config.toml
normalize_top_k = true
routed_scale = 1.41
beta2 = 0.99
Below are experts of layer 5 (counted from 0) of a mixture-of-experts language model. Rows are named router (the router's row for the expert) and show model dimensions 0-127. Each number is 500 + 25 x the weight over its row's rms, rounded and kept within 0 to 999. Numbers have three digits each.
After each expert's rows: "gets" lists some tokens that make up at least twice as much of what it gets as of all text; "comes before" lists some tokens at least twice as common just after its tokens as in all text. This comes from a sample of Wikipedia text that the model never trained on. Tokens count by the router's weight.

# expert 52
router:542496516489535484501486517494512488531525521484515498546519503489482484467530515479514490523486485487512476465529485470478511489500493486516490537467502472549491542482534521511501481491526522544476469498454507522528484522457499496519442477498553461470497469494506514507519536555510547502477543494480505475485465483439460475554498463511519489525496522522509519480512499508517450501479
gets: " \"", " '", " called", " said", " that", " known"
comes before: " \"", " that", "The", " to", "the", " as"

# expert 81
router:478475474472523473523510505506529493536510489507531467479559472522520503474479491473513528495537468477560513516491465487487488494490498497500503549537473506507533540463466465477498522547475498496501484482479526528489507499517496463497484495503534506535474539517452484502493498500486530499475556491519478532482514484523468478540529488544531505518470547527490526451499525490474459528511
gets: " to", " for", " from", " For", " by", " of"
comes before: " the", " a", " be", " his", " their", " her"

# expert 18
router:451523485467551499493496533528477526525506504461480471480537501488498497469510488514531527478466463565525529534539525498514507484469485470517532450549473510493535474498484517471487499543513519516497504486515535506490538519448478453514492509503530509495522481502484480451522510550482495467479523537526489497503492510480505457467504488495519458478488498463524526480480482478488514523474
gets: ".", ".\n\n", ").", "\".", ".\"", ").\n\n"
comes before: " The", " He", " In", " It", "==", " This"

# expert 99
router:484518540470540508473521534498486505496503539502509509495559545456514492488498472479462505476476525493491459481512513510478487499490501551503555482492452478492470523485470546537498503511504469512498520466473493512519510467505503508525537474529520498460512483481475550527475497517504534475502562469511509503460474470517527495527508518526547488452479479517523526504469470492502491455504
gets: " used", " released", " found", " based", " published", " made"
comes before: " by", " in", " on", " as", " to", " a"

# expert 104
router:494467470477493497496510486548531541459525482508485481495513509494504491494489476537496519500509466489526504546486492494494483538517483547506481522464503499474498485487464471448526519534455485529440499484494491537506540503501498516490463501541534494542469507508480441485510497541513525525447497461517550517505533470507460488505527503481541514542525476473474524518532496477500481516509
gets: " to", " would", " is", " can", " may", " will"
comes before: " be", " not", " have", " the", " a", " take"

# expert 14
router:537498504493496488531467534505493512504496510459533460505534531505473507504518543555476543538503496475517502511525488460516512519513439475512472519527521476447518481499475510497514513444476475537499477468502484487523449447464471463517481526485499512522525474466517534500504481519509479490513475556502506507505480497509506503518497508536502500536472498461479549492468483491489508529453
gets: " family", " work", " people", " life", " name", " water"
comes before: " of", ",", ".", " and", " in", ".\n\n"

# expert 120
router:485493504498500482535498471499509507505472475522484541570500463526515461512497489493532481534534499564488459500468492468482544529491494482499506535563531530526486501535491473490494492484477470518504488473483541524470501489507533480525491486488504531525533482527486478498494468517505522475531510515479523515531518473468536485500475505516530483472483508475516470478463535430517480459520
gets: " from", " to", " at", " in", " into", " up"
comes before: " the", " a", " his", " (", " from", " in"

# expert 2
router:494499556521481493500460475524504508523490501462477478473472486505488485520475498475537485449476504469476502486495498480543483505531512499515504504524515532540511476537533525555452506464485510506489545509514500459516512540513491532519475522473495527490514487530515500482480495532457473448518478519463489470536529488505475517484478492472493473524525484516462494527552537457473481456525
gets: "0", "1", "2", "3", "4", "6"
comes before: " |", "–", ";", " |\n", ".", ")"

# expert 47
router:498515503519495502467444513452459470517492511518535511498503530500521505492535520542473476502468531514485468504529485518483504533550509506477509533519491510485473474499507524493480507451495469510501510473472482481496532469495520509428502498513553495497490525529542519499489471501452530500484530527486495480484521474522486484480562528549485494460496509523493536501499533560494472480460
gets: ":", "-", " Born", " name", " Genus", "idae"
comes before: ":", "\n", " /", " classification", "-", " name"

# expert 100
router:544529513530521474516514485515529522501519499501491514499466503485538489510500496494537466513486481518461520526511489542519509506480533554431512466506553534502478477546495476492515494477527482463500514495509436511470518481478504452485475505505440436458509543529465495486538484487487498520507517518529463514489498518521508508497523507489499463524483519483462461481538516510505515502505
gets: " |", ";", "|", " —;", "Representing", " 🔨"
comes before: " ", " —", " MF", " DF", " USA", " FW"

# expert 102
router:477489467506514468541466457526528502490521536546502492531479524494484473517530510494530506539512541504480457496474493524469520497513506506463520505530488516493482528518514494457506526497418489520524446518516520530459484523496535466458480520530479433516481499519463503481533557507468503508507510515493524472476502474479492511526486474479485493462523490517527475525499489488510503518519
gets: " ", "253", " $", " IV", "_{", " SS"
comes before: " -", "12", "10", "3", "2", "11"

# expert 76
router:484511522473504531504536481496524517510525535438491523449544482505491510521532521478494487458484469509485509501517491460550492536475521511458498476461519534516522483507477470503462493511522514502483517529464501516544463516467470518474547517513525523480493506492479519468480504495464499490490491501503504466523549470522464531487556531486545496546470508484484514494548495526535506493510
gets: " |", ";", " —;", " —", " –;", "*;"
comes before: " ", " —", " −", " MPC", " +", " ."

# expert 108
router:442535482508521502539524479500546475508508505532477514505532495490510480518492450468511547460514448506477494493512525468503471489503513469509541491463508520503492515483518483493530481524477496515503470478482460497472511498546496458517533489507526506528532506467490483498470510528512538514472490479522534526479490503534473478502485504493478503538521448494520499471512521558538470423520
gets: " on", " at", " On", " At", " in", "On"
comes before: " the", " a", " least", " his", " its", " May"

# expert 44
router:476483487516469527533516526520507521506528466494500452488505504501459485492497511500501488545446519483495508527511495477512525508505466469502482490535487498494528441517507481518491485511491495499502488507542461535520461551518502476478457539486554487441498489507535468507502492492550498472466513470467514567489501531473485492491484486456470521554485492511470531477522491487483484455503
gets: " he", " that", " it", " which", " He", " who"
comes before: " was", " is", " had", " were", " are", " has"

# expert 101
router:551489515476512480518476507513500516501517465509491527520475453538530464510495496519487458502522517508489505448483474541489494532538470514443463516531524486497530527520455514508527497500475524489507487524521537516496482517528490519465448523529493537455507461514471526492497462481464533442484532493461522488475497532475505536487478536486517497480521514521496486503489503458531515503527
gets: " ", "–", "-", "/", "−", "198"
comes before: "201", "200", "199", "198", "202", "197"

# expert 68
router:534499534483504450507514500493523527484520449452509495519472482495547483468496484492551480499525462478461473541494495489531483498502534538492549486483543525496497461505485490508514509498519478446507522482488533495470510514538527522528509473546457521477504487510470457499481517529470488470519513481520487518502505461498493475533480474519551464519509500510520471516526475510476506444524
gets: " for", " won", " in", " with", " of", " played"
comes before: " the", " a", " his", " in", " for", " by"

# expert 60
router:515523469494485501465498466508500491531511491484511472503487502453540485494501536501487468487471513487486535515461533533484473490479493507495537474527544509462549542526536482477530505511482532510461545521506495526458530460521485509494497480526502488553524513479480536471468467540454489494549487527499516522481494521483467511510496537487504552482486529507477489496512466511475512501439
gets: ":", ";", " |", " /", "):", "',"
comes before: " ", " Apps", " W", " %", " Team", " UTC"

# expert 122
router:527518531547502474531512515491558499494514514484531469501486514482502539526518512507520542493514500525486528451491488489503518503473532493463501467500539515536468478517514491473519495535521511507503485520536510525453504470493531467474542452522498442536481495478496445482532486493512459529490464505502474486479521500518489506523527498461496487522481539542477532461489457539497513490465
gets: "|", " |", " •", "=====", " Candidate", " Registered"
comes before: " ", " Party", " Total", " Candidate", " DF", " Democratic"

# expert 4
router:511496517487520504489506518515473509505456496498467472486516529531512523553498531487470542502508503484538466507552541481480503489500481467513491509478480509536521520492493530537508480484494478486454513494456486488498457494479491503498466543503508541473507495503515528517521512551462525476535484514456517465455437505488518492490467478553537550531495452470551499506502490497493498518503
gets: " film", " series", " Film", " story", " television", " TV"
comes before: " of", ",", " series", " and", " was", " film"

# expert 88
router:528458512482458505483486493486473456490500493484553538489496510508515484527533472497503478496508528493534501490474461484489472483497454500537548522490467478481466475482493510523497518464485459497526526518522512493525502438544503539506496452494500530461487495466517475549506494542477468475489513528522509502519518471536504519496540549462463558471492486525489516518520491481503510490517
gets: "000", "200", "100", "201", "500", "9"
comes before: " |", "0", "9", "8", "7", "5"

# expert 54
router:502500493494539526494530502546490486520501468506461464493540484497525496515450489486503500568538461478493510484466516512480519478515485467520481510560511478512532488496527477466521533509481498466503471481511504479465491530476427515535498515503531478462545512527465512523491529473483541513509463540483492505499494490470500482517539459522500484509556506465517509512511464495505509470513
gets: " one", " over", " out", " part", "th", " all"
comes before: " of", " the", " century", " time", " School", " year"

# expert 48
router:505497552497527519528509484540507492529506486540491466495502504457502490525480474559483525526469487507505481457447467493486508473517514467509452530491518497514504486488466527528494497495450477514480463481455501465514502515506502478539542505488550522519560465484509537521513517509481475500529539499529493501458529470522477470468531516532504495510493503483533526456484474517522503479472
gets: " up", " back", " end", " set", " head", " line"
comes before: " of", " to", "ing", "s", "ed", " from"

# expert 93
router:483518457484484494468496520513509493508519476474557498518540511476527559484473450521506530490519501532486461505540481496499486533477475538525551492441511486515486496460548510491501442495506471518518497463504530479556532479514496503495528483510495490517501508516491507515492520460457477495524505469520532539468498533518476499478514498493474521474470491489526552486484531472501458512484
gets: " with", " by", " including", " of", " as", " to"
comes before: " the", " a", " his", " an", " her", " its"

# expert 11
router:496523472488523513466506535454504475531519464516502502524453489494504552486495459484527466525493509519499463515530517483507515470473444572518525531546496533511484515514495516500488530485534520510515506469471474549491540531509457523504491515491491526506483495465461528534504519462489529507491502445481512532506485492501471473500486457465470522528475538516517495507481492499496540526503
gets: " and", " as", " &", " or", " while", " becoming"
comes before: " a", " the", " well", " an", " \"", " part"

# expert 5
router:455498533477503521485482463513479515506515519496522507488477464473493518491470510476497510489495533481488526496482474480522520509492490463531525472540526513450488507490527490518522465530541469486532538529512508526485488501490484499533547544480511525498459518484471490493472471533481482523542477497530448494534511488491494523469545489529493520563524476462535447551507504499500510451507
gets: "25", "29", "30", "28", "26", "20"
comes before: ".", " |", ",", "th", "–", "°"

# expert 78
router:577510512520544512538519512479503545521494497526474503490462504491493523492498516505520472518494477503518530510470507505477524506476516556442525479488453483553459506468463524466533494507509489535448503518508513529475516487508463528508482480504528552477520489480525516490493485449508491503508484499457516482515469511536474497489499537465529500512490511476540495470484514520482470459475
gets: " =\n\n", " is", " was", "==\n", "\n\n", " also"
comes before: " a", "The", "-", " an", "American", "==\n"

# expert 55
router:522484532533514539468486534473534465475500481516520474502507559499486508514474518511448490522535483480474504511510541512492515526488504478497497525540460503545487460542551505486504519495496494489533504473509503472461510493509518530484510483513461508459485456474512460504490509510477482515473472556483460503476490463513524504521468517510559495504492519547510514531470511486472542474463
gets: " University", "202", " Party", " Year", " State", " Award"
comes before: " of", " |", ":", " for", "\n", " in"

# expert 109
router:507531545474480444523460525487501538500472500498467490512481541526530463467470516476511506470548515546483545480527481516478507530485480491507483490522476514513461478518528485480524451471476515477508533509514540547509526528513492515484469488496465510497482472498498486469512536500469482503508471507469523480539523482532527504485467489455537468492513540525527501500527520519525474465527
gets: "0", "5", "6", "3", "4", "9"
comes before: ",", "–", " |", ")\n", "\n", "),"

# expert 85
router:489517513483516474494535513502547510503483498476478526499514483514537503492490433523483493465532513488501504467492498497476518447496489496525547524529487514507483523461515476498494469540508445503465542521490529504519467478488515514527530456518461515490509538485467457471457510532503516479540554468493484494496515497491548492539510476496506530446488531499506492475513453475542476507513
gets: "ed", "ing", "ated", "ating", "ized", "ered"
comes before: " by", " the", " to", " in", " with", " from"

# expert 63
router:469475519464544507513479511499477533493519500486519530498521477466507469478528432550479453513507524519495479470527513483520473479514488491503520476514483513479548486532480510517508490537511492512514513546504522529536492506507438485464524529465515488502495491464499511538471509551467489538458566529509490501488486439475468516524503530498500451488485497512492492495532496483486506516501
gets: ".", ":", "/", "′", "°", "+"
comes before: "0", "5", "8", "9", "7", "6"

# expert 116
router:521487558478503513489442479486480524480513502529483509489488495509500500541520503472549486528521551485517501483543487489454510497549492483495489485468468488491535470490487511486533470508514452497526479472513537539510513514488521498489527507515508527457476458536492468477532461504464524474465511494493504483517452483535544487486484508474561509518552511535472506482472498492517510479527
gets: "201", "200", "199", "202", "198", "197"
comes before: "6", "9", "5", "8", "3", "4"